{
  "num_hidden_layers": 19,
  "hidden_size": 224,
  "n_experts": 64,
  "experts_per_token": 4,
  "hidden_act": "swiglu",
  "moe_layers": [0, 1, 2, 3, 4, 5, 6, 7, 8, 9, 10, 11, 12, 13, 14, 15, 16, 17, 18],
  "router_score": "softmax",
  "normalize_top_k": false,
  "router_z_loss": 0.0001,
  "n_groups": 4,
  "vocab_size": 10937,
  "optimizer": "laprop",
  "batch_tokens": [32768, 65536, 98304],
  "max_seq_len": 512,
  "dataset": "wikipedia_en"
}
Below are experts of layer 10 (counted from 0) of a mixture-of-experts language model. Rows are named router (the router's row for the expert), gate (a neuron's input weights, with its number), up (a neuron's input weights, with its number), down (a neuron's output weights, with its number) and show model dimensions 0-223. Each number is 500 + 40 x the weight over its row's rms, rounded and kept within 0 to 999. Numbers have three digits each.
After each expert's rows: "gets" lists some tokens that make up at least twice as much of what it gets as of all text; "comes before" lists some tokens at least twice as common just after its tokens as in all text. This comes from a sample of Wikipedia text that the model never trained on. Tokens count by the router's weight.

# expert 27
router:484411540470486491428508585526471549441510432482485446510540497453551547505481497430486455494509548431475567527425443451485559466505549416462596476421497463527452456541481542498429475535496431488534556553589436501464554459466540584506512564508536531495442542533484479488472502496570514475505489532454488474453554530490469541508543559512488528504534438568509452471464475594496511501418481514535503432495487533431508454512423462424536461491526494449494517452447524517519474559549539474440463490454452496512531560550564530536525526496453526470473475481497531452438503475543508486481557428523420558560519535514514490502513518498517512500507483473531513517530517496499464502499
gate0:469492503481543456483491501538453483432491484519500488472525513495539509528471529498581528506536519519490515543455527444557482466502588487461562388496448389471547498491521578482492493523489531519542512482535538474538524496457513539466409512491552503529520563547467436478455401551525471497485440499540510481513505504468507496523494560473473505571544547487620467500500442533459513538534513536491483503486523491482485509459469501466472482530480600495440463423492473538470367578490466517507473506492453536525496438538520467539494431434508446572401527541460548544455517456563518545546485477494448527568483594521511493458502474487518457509481417446476502498489485497523494561435
up0:499541459480459482520495468536522389506454514523533506488479556447453553480529445513565470532555573523470491518498574415533514479441491519503564452488567487499529506552538510520513457518482469485502499508542510461507417587486542495522469530536510424518492495569501498533500413519490532453419531507510514496483467510431524493481481505501478420492465450453517492478504451438490563479540427427486492497503557512530460513430482511492524481524424515527506472471427487438485471485442506498624548459489507581481487403503518494492489481455470454495486549455548532546469475503559479534453501517457516548468467543469443438438545432465531470541409481426460487546447431497534571547512
down0:500451542530492530564483454609484437511471510479523505443490493499494444488526522465475490481530483547576487502484490468496543483518512514494475555515490577542536500530446506573432491449435471416440528461521429500529425533515444474530509539519457517459492518502496521484464453467504518564452449515515528499531450491486508462502525486545512512431422477444471484463529555440518503501470432612485524506573527489521506482504497550468548490488540461478531586486447479352517464456545529475516542429442545419482502471455477508499533487379495573509482504522388455505488500542515449503550536431505518448477514537506455529450466517480456467533507395535505538483520499457482469481508
gets: "9", "0", " |", " ", "8", " —;"
comes before: "1", "|", "0", "2", "8", "9"

# expert 31
router:519415511486491471486473542504464521459505482444503458476508477464589556509499524490469475476516545439538578486432462430500542493482506425462505536476489470571496493507495574529444523551498458544453592519555457527495574484485548576518524605529541545486487559555485499517481526474574539436509466512405467513491581464512491488483522536524497506466560440552498476467488486540507564515438554520469558469505453536426513482527431480443504427477514490444534552464486546489495458535555538526488491486475421469483545594507503470534489467507482515469502472513510496453452499441488591490544620423555426537569501517549525498525509528488528483522475441458527525473522532519538496525465
gate0:502454510540524457524468531515545609557515495505504497528479418581543521563478469479503501474482463517509538460496482483552447470552527474536513461527507470552542524542539528489496522526460552536449523466503513395491502513423562490527461476502492525574529501433516499543444449498496527476565464513421613559489518479506523469455464499589572531545557568497518464435552499534484481518497573538498554494486461400517468482418505519493472494437567407481442527506455483444436500562456530551538499544544531462538471454503498447494421509476572513498484481563447500504537504496436534483561495542516497515528512523454478461466600506486512463534452483464472505488525516548447458461464
up0:502541494447496516525522462505513516394485467550508477551503492505487578487496464467552499486463500464486521432541447531509507463416498460449488500512481508488414513498477496420566503508578501423597514488521553487478522511445539512476502462523519527419530514520457433464406445495522501473536461603511555498520488567496507493501454507475473544534485487526429521526495465556472515476503458467439485541462490484433445508528516535492515508572538564499478572496569526483504488488516466552479550497511429487459546476544516446456562518564560474495439436432546501515443520493548450515505422542540476454490459454505538487505405523489466519493578543435476381496471486428504540551524
down0:564550466541519453496528486451516583468518454473518507477508511528520453565498465517499484487379529475400481464478458457516491465499481545470471488436549512504483477487528498490485486573523533462478545400584567483478531522456512513407510510491532501524541485529521463522536452468490540503545518417536579613463529510555455452495505533560532479498571475467502478434525490520513443475498509490521497504495476460531493530467504471567517534571439480469456532519517469497483559524445562491494481509515509490540478446539576521479502461529518535465601490545491445545537576492534588537407493439496523487514489525511481413479595450549479434545483546561445504502443495475459540526476
gets: " in", " of", " to", " for", " and", " at"
comes before: " the", " a", "°", " New", " South", " his"

# expert 56
router:492442501452497478431477554507466541462489461441509438517525456446566565506446537439476458511529531428502567564458479443474549510489519426503544516418513487539486480491420556514453510545500464537457555549596451503521558511473516570510525570495553522530498546532547459469457492499580553473506483540434509475452563496517471543481529567540506547490545443552514487483465425566482541512476488530461500432506456527426548448523413449424511484485534489440508538467472525518531469519552549482437482501449437463501515543580567498551527516482454541476483485487484504465438545455487549493540542466537448555553477560535545518515507481466550504523481444470530508468525513533543459535496
gate0:490529543425432518442473488488546502439547478478505513500497511512479495536448543492552570533507445489532528542474545468503532435481537461417530526491502451504522535509545560517484495495456452502500456525495430512515470539398499493442571466427513402462447510485493541514469541467555549484492535484433450568487475530497510583433535497501487549537548540489521530429513555530456504500504489517438511484491533499457562506514527530513522521489553494465477485406488507509551416489546526432529541454446438530471594572573502494527474477440534535509503502516445474543434530522576510527484492469610490481489538505504545590481582448470485463526469436521466549573544496483506536478555
up0:541512563407437541494521438507524523458521442483554551559523574519472512517386564521496561545559517476521510487509551470530485468538410434498532544489503453576518587534514469515499474565508477500501511523466507511527461494462517519459560471520519434537466515480490443490559476483458602437478506469422507497511453474539477519491451482492480486528545556457500470512530553545485482497503477454550451529544490477495532503445524503512534521573488586537521492555540574564513479520500526501469550492506475564485472517547495522449570527576425501521550493517552501447434459554515519529383507512439489538491545437481492513539512571496528499567463462496458499552481474487560531486590
down0:468515572557525586459430449412459528542507461526471494505503510475444461568470525463538541471436407533442490522530488497498482530476549562523493442539432553474504521411434486450558533524525571509493516554499464533521524518469474542471439482414515580487445412418567489483506499504513483585499535452531526542470431555448484461536476514543455577479483545444499455479498507454562481545505503509420459503487519401508521506527478465499553508457483497509510544450537464449459482537517485503550505518470522462480486446532467467581416473494489512517417516544488514514574506521493513524560590552511504448513497476508569524539538488506477530474493461437473440510497492522478480476527
gets: " ", "1", "2", "|", "8", "6"
comes before: "0", "9", "2", " of", " ===", "ary"

# expert 13
router:501440509456442521477488515457454563507493479447552469500560471474562574483457503450490458478478506389496563507428443449481501505503546402485533455388446427560469470498477559498466474531505446511495588553536459471515540491471541513504524528489543492514479575552544503504499525512534522451485471523446477512471539474522481526473528561550497478504548424591526490475409452534488519514410486546476534413499476521474542469537455445408504425513491510476505548453465559525515442514583542462415472513461455452487512562565576479528508486509480540515467462499457449484466508523491557512523540459528476539544483509539501493523519501499565527539469472472543536493543544553496469525483
gate0:585499495509429537553434480564480502528545520497445517502550571509505552533559506457474459485489492427555506442499457527457474524462544384489489486445510488538561416541530539481534432524528486520541517578445472431458502515493568499515538472521443485465515513540528501573488531436549516503497478477486413504461487439559508544483484523529495468432557483581437548484401519489514507488490435484477558499447544470557542497540462467494503466559467478498493512510458578507530512533617506496460492422475525389490461509507578474490456533472463543445490504492483510456484475522537557515500533457510535526497497471517475446474467498470571575470490484521558531497530538504460444548548
up0:401468521525565486429568540469507504474489471515523463452466435494485455494432505497501491526501526507441522520477562445520484477538506546465495487565424474485424523435502510519451573492466512486471467390581538566564508465517443540465467537494563525562469513459450507428485449512490508540517485519486544501513460540424490462507533512495525591567492511432555437517583499521514426527540572541531462471505466537446467490461488514478531545440594473509469506478538431473448457486399448496507517581540485575529547511522492526546500476482532520557516489534515504575490505455495432484497493567511477508559488528506530561572555533509462443491533518486502481470489488487530493468435
down0:483433527544534456445471513474502500462497497436555467409439433530490481496482423511482495564508489483453426528500464481492475532482458517458551487475542555487545489560532466480502451542526458491510511498540425513501461493553520520546488576508565460510456496577509400494548503556487477529481496476486437454494565530469542482513519499500476474623499462518551447505490500549447588568409472459511563511567466519455519395594542468491515481471505469497547505532544502510535494511546436532531534527539528489504510533559487513491494540526555583526496478481526405416548502529506518518485510489489535548493551520547505503471423503592567498493457470427522575485519490475525452539503
gets: "0", "5", "3", "2", "7", "4"
comes before: "0", " |", "5", "3", "1", "4"

# expert 11
router:508393522509523465423528580502458512463503511451478409497558489457566525532511474521484491429508503447504564542422489473490563476485520455443532507477511521573462433458453556496462500498491439487523544558615464480517545496501510559555480518527524504535425563504526476483431483533548512439482507478450521510487527483507428518526548542568467485463521477532516505494406477505480538533427541529499521447527469527444515489570439494447541445489551475417512468402521517501488448514511501502452493517447439457490519560557553492537503470511507554522497485481495458483436550479490547535519552435543398531604519518561548511466519538533492541489462460472541518478538525486530478519514
gate0:526464484508570499512535499546487519505439530539497511529531498448503526441540527519537472461409510462462503444494479538482560533459485541469570485492498484559457435488437484483513469567510520475500558525472526490487530553576443496498474512442486554469513497535513439496446513540547576453475472494501538404452507541470388548527523549536477553544529481581470486493460461553499499535482509577499513531553482539508522540491508448453432467490499476483466464490502487628464489483516463461491514524503461544636418496507511423535539516514464516461493516475455463467528585508523578437432492426500530476522555477510542486435592518525518522507480514527535498439504483577511561478436
up0:520464455542556469508522478551497446470466581568471518516583530473459533459554486540448525459448453504504467471537521538501535496460531553481513467500541520509457437426446468419558447484479522461552486495452540441525470575549430476535481483484499515459490452534540454521453492545505572461421473464503557443525499568445412557486507508497493503493500467513472526475426506467537490510487485511500487515493530557496486557516513430527450445499522495498414469523501481541462487419480419489514504523523470572564470482475457438481546544581505569424483487412485441518519550509558514492422450443486545469494521448488507451423546549525480509512529534508518437505497508488526603489446
down0:410549496484534545493516525542580468538498529506498513471503465452440549550516471508513486575502503510503493455502469460517511484507480532439542518489580484577549463535503412512588516586584528426514517457541532514529450529457474468527509487466494466509526504491533425512530492524586545501457506493467500372482514493498429527480459502506482480501456482534495483501569504505511512460532427481544509438489490537488515516501587499506455574488484522423573483531448437523414527498509500563556527480536502493496505409525498424438487500521567577484447438451479543457547517547503542410539483500514476522495499512479544473446547528518430548480481464537573492504446556581499540543500
gets: ",", " (", "),", " School", "\",", " University"
comes before: " and", ".", " in", " which", " but", " who"

# expert 18
router:509442553418472486425504560435478560471494492488521419495558462467569544463480502471487459529521559429507573527434448436473573512491586450476494502454517464553470462495485547518447521581476470497493568506571462490535562517481528549513536568504546459482500534523514455500457488514573540450498481509453517474522570487484495530495517583531472493523553458577499521468430433527474523478431458531500562439515457490450540450498420467408536445494537503450475547475500539530566438543502537456465478483477429482511523561549560495567519482504505560472465464534503492456413541492528548536492525467496441508550502560560509494513505454495530515508491454461514522483515560526515540522475
gate0:519455487462526462514443628476500462559529527516507451457488507552487436439529462522483526440425596494539535490464461538513538479446480481469466480488520485525469514455540522562476447510549508440436448455514504466545528491453468498509506434514525473436552481603519381461512492472520551482470509553492518491495514494479477445457508568522521484480500542527488516449517415493535472457399515472475613457473475491467526532456503557514518530507480522498504479414548526536481517507487539477537473536526526511512495501502433498491527552489431503433530478411514561487441497447487536555396507526486415500467462514504523526543463535524508495486502412553478447451569550511459502466442
up0:524548519500473527522568419504493561454480516484538469527530509512533537520455537523506452496542444554471478510552563452553445541547484473436523483516541449489512470535441474491500497518493483588543584510483498519420506514477506515534447536548497502529447534475428550512462425531499537499534503509586538480464499524520489567537423551502555445497572474508497465590561523477493544504554508500539409510528519492483503434494542481476506400475472557510520472489413536462524501471483419561475486485474463493562466456496545420550505436582509476524488504500444508512590501499495578478544568481472514500507463444564492520434528526483507509539453587460573518526490423505537451527461
down0:445414540478527401500513523474588439474535489573508470460517451500459469557434573488492475481557506468516500530501520430524479487466497462526439524461612494495517462479505549495454496587457485446458539563543491486563543514454513550525567506525466478520484593459469470459535480430486566457491503461530519474591563473441533515546470505506514476516490531434492443485467455468524524548495547501469543519498473505483499474467540560553504479498431428477485517454488458476576470510526522492565453539555455563461560529449525503577535523495523492519506526486547558490450527421489449499506582501454535549503466586468449520543503481488545539503522527443520518481584508491502455556474
gets: " |", "|", "-", "===", " M", "="
comes before: " ", " P", " St", " M", " N", " T"

# expert 36
router:558415518465500460450478559506450532500515481498513426459527513505549551533519490468494481467562578468542579499446461502454557520518541437477535512400495457525439464492433492508453523535449423503478523521525469476501547461491532493456485616515528525504450552512489519467498492512573508488466525484414481487535552485479501503513566545558509474469565435562516459452464479533508492515433531520557522441490406546453577506547452508418498448522501482452552510477470507468547450508536475459448487549457454508512567532506546513517522475455474544487451481478532508440462559452488521542474608422534453555570550541496557490520539500473539515569505461470534510486538498467535531528468
gate0:492463523531517473469487488450529497425474531510521459488456560489490543481502441431495513484521523482471492483529423498513453561355504592547489473462468495469444537537541529546421474529483463542466453561512458526529542469588474487514511539434477486464468497501528537474470425572507520530465514476497545449578497562506570455543517469472469478483489479508541538489492444473417439548481502521450458497429507420514530464506562547462441450409507475511424444523504505453532469490494502565488540553541522548566443503532476539553440574494516502460525446470446558463457437474486448513513478448504515515521521543478487491483500443522550423488525532544522530429540509529506505568455
up0:516604415544501518462583497546475541581516487514484506478513496523498447500471423555460448567494456442549527526472513543504506484555515541482523545457547478515529463477469447597474503483517479489563530406468493511439562523445507500524516491505511528489485505449577526594460511484532482510516448525473426553544487473460524462434509470553538533553422486531412506540471528519510485425468496519534539451482492540456463533546547482531494444482551533495531570464483437490490475527557534417483454490511518474565565570459471541492463461442468546483537492547486426576487559458492480451546481458529526530469468515531559513478543538446418504492447482473542510473506547490438495521458
down0:465483556457474491443521482527546427509437514479511412531522500513492514553493570508531412436503498429549499481513494514559483462513471532465439474433569511461488458563499519456495454464571510492486563566464565454543507503534512448472498484539479520473507467493519418496418484527515559486502535496513443478534509498463450451473472451493496494457530527545530448510422545566466517502476526523468506562478463501556494513445545460512482429496432496445495494530533473476543532415525578475502560524491485555526496493560417568524496548506541483495450456505462493484597533428463513572460518480459490546481562452462495539413434503552545456495532555431541522458563560491483490570490
gets: " in", " on", ":", " to", "\n", " from"
comes before: " ", " the", "|", " a", " his", " to"

# expert 32
router:522392506480497490466484532486463512492493475413543433496508512445556574529437440487498454479502526462570529557481424431485559471520549453499539522456491472544487489503501539514487476531501443512475540592533451480471539467472462541495556573512516523529451536515496452477462472494549488456456535540471487475551558474540490528501511558521444480484505466565544483421462434494502582501446441479493533460541478576486550478474466480430501434568535495444494482451504496498480488491550521512416506547454415498548559561508514458550543492493476557496447516453518573442456528489465492543488598432548448549525475503552522502505556520505581492521502449459532554511476476524572454540469
gate0:535444466473472498572459458448442445501582518452548502536523540494537546496510417386477515485540460513487482509480473430482533487524528504451496543518569488513508533542475470475513544511504471473463526500495495446541524424538481478495545460570419511465401501423540488528554518503502519532438496459458501568505463536543435499486495511521434493518487529547542431482529490489519466473528444469488413498532499557563505527425565479480485541557613548439482448527547485512552463535466450496535488437416474585558531464485517448479401450491519552504491526500455594499520561514542460562500488492504493466519481505578475533535530553501475485482482525463486472458485508478431454515485
up0:510514393515415542497537470542411463527546538459542480561506498512507518485429454457452492507555523488566485441528454497539525481538495485477571507491595478518486477565511455474462460561499481549450488512487455422525440427570472515474529492565468550532495481445511538507572441520453465480462421557469475496571471544523475478503499526506519457490451533562525458471454459503541495446522491481521530490491475515559478553484551534491545480539514469519488472569552537467573418500551500475511415569465571532586530526509533422468481479540429564547477443510506534475451509508509485500550500532520522479546483489538450424501581528492513507496464517484580508499442515545425499520498
down0:528525527422424513481451438534481577515609555495470507512481488503471432557516522458492539525449465463530584487478457531518536496431485498533497516484491444492561463464491460548492516491585453490481469442505509484518435523426524467481468520537581421521453491550475542489518547453515466535565482507526541446503438487506509546485450413515522509542467478464486560493437496543536484464459418547487525526486500525482514462531477580507529422492539499509528491498499614546527516573534513398499472517448498531539495525525512481520541531510454492532578476527517487444512446507460518469456494468425452489486436474508501534489480511469495496485458549456448582563445460570452555503591
gets: " as", " by", " of", ",", " to", " from"
comes before: " the", " a", " as", " to", " by", " in"

# expert 57
router:439399480452505552452550565526461514505476461449489465523537522437552544542483492495490506524458529459554551507436491493458555513517478433483557566461509535552457446495490545463464456554486447512503572534596453531509573476464530585475547554483538521523485571529523495470448502503595541497525494514441491496510582484485413551508532565551518533523485453589500465495443481527484542531454525545537506478499476525463533480514467468443501449472531475445563559437452550550482446539510521457466493512508443498528510599573568473611510499502522585532495503484503507479473528519494541507540567465564458544560523521539504464496551500496514529515466450491495499505542520515528483533543
gate0:444460536463490535513407520385504542584515532526455511542583452535507441539507513500457501551561519503498498467529471516467499488513501510561579504454414463497522487455528475561409488515469517471591471505468528600514575495474494443527456496498502511535547522482494498406452543488547482541489543408507592538517538442516525509535497518444429516461522490474541478425476529478471471498552424493437531447489439498512559493503518519480547510460490509523519503520510497551498532487494493513474520486494429429541537567530486588515484500445398500523473476530534450488466468453552475451467481520443518490531505557479522535442451538509526481511532512569480530528537563519550549418501
up0:470495497511464529498432549469456549605508503572467467551548493535475395533592500465411512572516529488520509510458497539411518495505520529555563521473423471478485459400479416492443426552469504445545493530503512580576532483491464472527572503479512529548526479474560539419504493456485474531461516427536567519541513550473510529558548544448488551522439479482557494515511506485492475509553514481477463459495492518455491537491495551460565515425512496492445493509514489552506461505495488519483534490504525456487572575561501515541477619443454519549491475491494470529467512470468426454499485529535523505556542536477535488504485507516534476496553441539458522502520562449577548533492
down0:505469492500501465419441510469514544408537471540546470559472569510469461523556533486494567501515472503454489592526470523469523509461541466467497465498517531506424450434518495584476469487533552520505503508503492486541527500534433546572479495528499493480414445468577472519547492475469474478443512495490509524482486539575462489466585570494517527496456562486575487532578591499547450519495524483507491509484495372498507505498520464514416486513555570513570492433473485546518519494468491627562520523553524488487570482492538581516474486551533493425473470509435469502543533478512499487542537509457537442549475450476573525554563517459527479557483463506499563467459535526479536526516
gets: ")", ",", "\"", "),", "\",", "}"
comes before: " and", "\n", " in", " is", " (", " which"

# expert 9
router:478459468466480462466480572534499502450473512482556382490528495451561585500491475472463459454516527463551543516465444461487575444475542436465509546465462448556452464546423520504454488515456460497495543615532479484495585496489515566487530597534528522518496572579505489490448447538596536492519493512480498446546542521485456567543519574549457482494480451529509473455458406508520540477452463538493552460522499513478563510521447457422516457500499458443507535436450477505504448490548571455455526525445458492535516530527533497552562515463486536494479489468502511499498510479492524511511563492528423548541503521490529527484528467497578546541506439516493535498564536545574493527497
gate0:552507437453563496468526528527403476571452455526491469602540552564476532496499423496530430496511524514503505569467461552534537460547458511565499469497468503536491509529457532522470516464556535523478497490575480538503535518513559510471543516498476536536448571475466504498399482477472527537534519516532508434528589530471447579518541449554553521460476471498520535517470463495525518429538586529505454517466478493493471544467556588484525447499493511470452484485508540424563444541523459512441578560502505549500504456534506499566479542507567419475416481483519479463510475541455461582551472499488512502521484469507492424475500490526541544469497540498476479451519422610487512487470
up0:498559425572533474474510511490455464520464494540458491598519565511496470449509438469509436528507516521483447568467472562474529500467515551571504567480476463510450510572429490482485548464547466517494505498499497507475495523519501524487521516509514534502516544450559484594527525486517515559469435529490488449526538529411500480497543480510505511499467535532501392518493488470545498479515515545473461535539489459480454572525526548514525483532524485510423442582576476486579473529516502532441515522467481566463566477506448534506478531448524383462375497472486472501492499438491430622545501534459487469511522519446429411500503427507538537513497512494480511449556486565509523546445
down0:454547496545458475543465512511584460541526545548441456510523410453521508498544516478456494539442453523502405536537522484496566443426478512521523485498527437468481524508479457483507558534525542487532523481444502531466537491522510483488524502495457451601517463438532516599549476559555452462502490501517530618509502475472493452500532468437460457430501479540463478514500537475517509365502472491502516472566491449547511583546577529509494531502454501477475542496537486515493515476504550543505456574488524556496506444433513505471424422514506483493460483499576538539531501493497589447476524543481526480480450547497518483489511525537505477410429502599563435555503520466515505532471
gets: ",", " that", ".", " which", " and", " who"
comes before: " the", " he", " it", " was", " a", " is"

# expert 55
router:455465502501447505472515556489462538474467499459527443520508486433564547518419483428494472468489522416532572513467454481471506517502540471481510472463484440511455429509485534547457530567466436524539542557549436502547519469489507579546548564517573490495457541533493507519479519516578491452506502565462472529505576486525463524523575552506511540549498503593530505436437435561491574489444519528525529441516434521466542451535424499429521478502529453456523501473465524500543503540520546481457430522470436483500497536577548496560544476477454555487483444543444509453471528457501547483554549402510439529546468560574533499481487452493557516502494489436504529459532509541508452484508
gate0:421473484480503535459514519455465434475514506470498498566558530536491558474498437459511471552521469458497540523526425495503502463478515538487479555443545473511428405560484532543429413517500436514536535464498502522502523421436539624515493529523585542512461508514468451509382519522460523472499453565535450545517522453498554512495485480453543506585523564512458506491510498455520459456466564542474526515578508458464471487489529448473470437532489450458468449516441541479562530459493518520501405541507396439479475477525479526519597479520434514497477467530444478507542424520476493472550523460489485497484500544519448522486454438507473507462487495486458456478554498560484458468487
up0:522497524426517498490438485435503546547556489593462503410513443533499442544529512478450469420451551454478506555474459473506512512484505495574538458543458472544462542480523486450490537542506631449509503521467471548486487515480554423523480508521417483503539480462470516399488452439512479502516456486526523495502518539495553474477456516468491519423467447489541477463461485469545471553541555543412525474567452489474498580533512567485515494456460486515482487508505433498538477499474514505477549550520534517504540511474474511612488547479502551445435477471496399524451514523500501500544462575437556478521518503435525494443483412495533564537574512565467537469530472489498553488503
down0:527501559559471466469505530453501513533514513474568470523582471503499523533464515516492499452541492494558462526521509585563514563494507539536527565493526574549477430423502471554567460520479543483531564493487541506465504485485595488559537484473473561497538554478459434478491415567529490411461480543490490491479492576546468509502516506488522508421559535485508482503525456517483468434465498580522426494537542461478471431486509479452537450518395498587444493491475502496480555479495467462471450479455493561458442532521471520517495499444493510478402460433459566550474525466503542625479491529494438499512523504458532495467461494576559515516460488478511499506483404498509540503438
gets: " |", "\n", "|", " Total", ":", " Party"
comes before: " |", ":", " ", "|", " Total", " –"

# expert 30
router:511427569502484501445518586513490557470513502466502435502542465464578593506470484474460475483523531409506562498445443440457564512532552450492553521426482499520434453500451521514435496515478423538506575558582440532496538493431518539502522587528570519456478532517503508517455506539571525453488471493459531477468582501497508552489515555541481477533542475572510495486417458573490548540433510538497510450514462504448546447558447438455508420472539491441515527477465508514510487536568558440467463494455432468513543548572541490531551526479437544511485504516494499493432536492521547545502519492524444494540518546510587506476516512494513546478519463471531496491565517520509495514507
gate0:480443435504455461460491556448522481537474523498452507376471437467540520473441458439468468481570501470511516521501512449491497525442430521523491462444455499516459478537497536477419503481446514547438516498517543485550554448534495484457533548420551451470464537479449497483466427483512587533509506414498505473535466446476573450470531519467552540520507553519460490434504455481510477575520588533529581466487466508467499554549479486514497482527481434478465490485417437426509516541480490466497543498501547510508487546617520533522574470497548503539528484503522500516528473461524468539452500463483405520477496454437457467547485464493522466550555531484480542519567526545544426477435
up0:493473524460492498431520528473520513580529541481434491348439483511515471513470465453507475466552545514520471515560522427569515447536484494533483478462496520509451455478498520449427482435530502535472517462529559490520557447577502459444517484453572503475457548475440556469483451555450551508481514401508508431465484479484547497484454513511612475498565576441492495481456440463484456541463577504501544493482507460493486561544468529528472456515496488505478502527467470451475487526503491498478568482519524500464535458579466483526528500518494529575541512506478595500514450554504466574474523503475473521506465448419519473533518492600448502533521552527471512565539437465503482421454
down0:504548488468479536550517461507476533581555558466458475520475505514505477416530470504515531481506498529467477498489535539557543525483540495469517457533492550517524532522534545555501438508513482552495551523432534538476476585471458504521519537538465473485525429599455478482532433520413484527529488429433559473498461526540482464520429453515549444475478478461510500472482555458474424474430446456533495507492472481541475441484483523452522493470496514627541561459456426424606496507515475617517452497471552440458475500493553509467416552547444509511520480484460519503454554563435527546458474480458507530492462496529536497513543461507551495524523502486495501449468475434513588566512
gets: " (", " ", "9", "M", "==", " M"
comes before: "1", "2", "8", "9", "7", "born"

# expert 22
router:531453508503463517485523541542469536528551481430507472497526512453558582474477491484465459475491505397539542540451455426477556531503523444436570465432508447517520453495490540518477454513535441519508564578548471495481537483486548547512506559482509492492431555554500473520489509467572518472502485530462481453479566460512480534520527555522474470477514412609536502465447509572478566502420501519523481425512494536465519450544457480455540412477519497448547498432501552529526477529572504444440511491395502445516525555582583499536512494522473552472489482535462471492485506489481578518536554459558477581560452507557535521482493524526565481531475473509515537500530522545535454524508
gate0:524516450503475530497465530481433534485510479467500515541465542502482485479542474546506556499488526468525509544450483528456486437491494534502561531548492536438517359441514462446453504500460519481475548511534485517554475421519500426431518510550466519534548511484482506485445557569492534509445528534475416462536499544564485516435515492500466524481461460484512491428454516504490465496454540544449504503381475513486521525475567499479556478398473512488449453455454557498561510469530585453450470502436501501480601546437528515508484547506454520523526464526522406498521582470432552502494509440561490486544565491484435485561501419575487529518487507486520536562451493479486579495482
up0:519526447490487556506490507500442503504513484494476531553492572516488505471519501554504572550468516467537528490495512554429474464513456546507523525537460544447530332475529473466471523476487488491478539499537459482562471451484481442423523521510494545496542515527448492447448547566475532531437560527504434483523468535566484522430509498519473523504448460482479522433447509485512476531454538523474470505383492514479537517484555528494517470406488489507465442474433560480544514444505573475469460494468473479489606557453496532482494541505487481552514447540498380513523562504431516493476476479589494471513549500524441455592464439560433517477506514456501518564428514492497552490474
down0:408504521520453534475515475493443566516531500512523521523478462467414475538520536531431463461532541528450487491536516472500541542527528452482478485565518524470448450483485552441498489451451571456461470511537462551484472554573406448517456490500515448529488444470455604475475496504522449553490606486500486529482551558490515528528502549559482519467425489481455546548492503424515533462436463494446463524508538492484535526470518465447498564497540444488535547460516484543451492574454441551508574516515522525558502421495542531540488503510448522522515496585545534514509536453454499468509504433522605517530498462513519434499484500551406474408513537568496497538470496464569478512541
gets: "1", " ", "2", "3", "4", "0"
comes before: "0", "1", "3", "5", "2", "4"

# expert 37
router:534422522484465435445467539492495518498481515472548482524554483494577546498495482486500509497514537459510557515386463422447549533471540440476511501431466457551484450502439527546422510544457450486475595573508484511504537512485462554527559609529520537476442539535504484473493511514550515469517524500428479514497541496473465538501536533592492495493533400579480469525463443523492528502405507489531531463540455530468488436560422451431483489535516480434505508489507526569550445478587567475451480522452472498507505538518517508528516478486520544510480505504504521406488516480496548541533576443529415576587532536487520530481498501474553513497481480510517518496581551524532473520503
gate0:497548476538497475524546530482452480475555498473433512449488533545500523530521528484523554436554440490448470513496489580490460469434531524474438486591456479545516429469489483456504483462507527516485468463490549428486507557520429544472513501473485537502491494473507508498546440489440482576514584490474557526511532472483436524417497471557634480569482497520494476509447539486509397503413506522469499508493405414500521532487518496463513444504473453482440520493481531547517533471461519491506461542543487513447523449446506453505423589512477557480522440532502495428499549445457546521470536513480437505494479443487418485516470512446501537532481523547562482434586527476442549439477
up0:493466507561516470428538505513449479428570541460445496446538436505475534482493556554432429561424530528536514526541543498483536468458555512463498489523480559540517506381490492513450473440492489424449501507495463512463478536464480488474466402557473525438503502454426500474493519533523464445502474532475512473476521482434486492496504520551525522575462549519441572546508519489537494468528512452518475459451416504493471485411464493494548495493534507566400498488489487562548485531472477430486527501515510554483476557503479454563536503555472550448497475449547505509480508445544502558460467442429475541550439438501537409475504546512451568548475566491547526469470542547488493446517
down0:500536482477504506469479500460517520528467512467485491519505476476486416480443549513508509561461492575489572460530512522508491553498470556551548497489447530515554487530561555466458525466472541514460450420407516528581426526518456489519510564476488480516480454569490566437580501502496465543560503439532526525485489598463483459479414454528528510480469442468519544546505499399545479470436535529477498521461489451477574381516561493521506507516481504517467485535531523454565514533517502543473457471515512531511488473508412560483475543457593484483522468511498515481512536491467471525444583558517544511498580610504521435471497510468501470449538478526447543479534462558489411540507
gets: " in", " on", " by", " at", " the", " with"
comes before: " the", " ", " a", " his", "|", " their"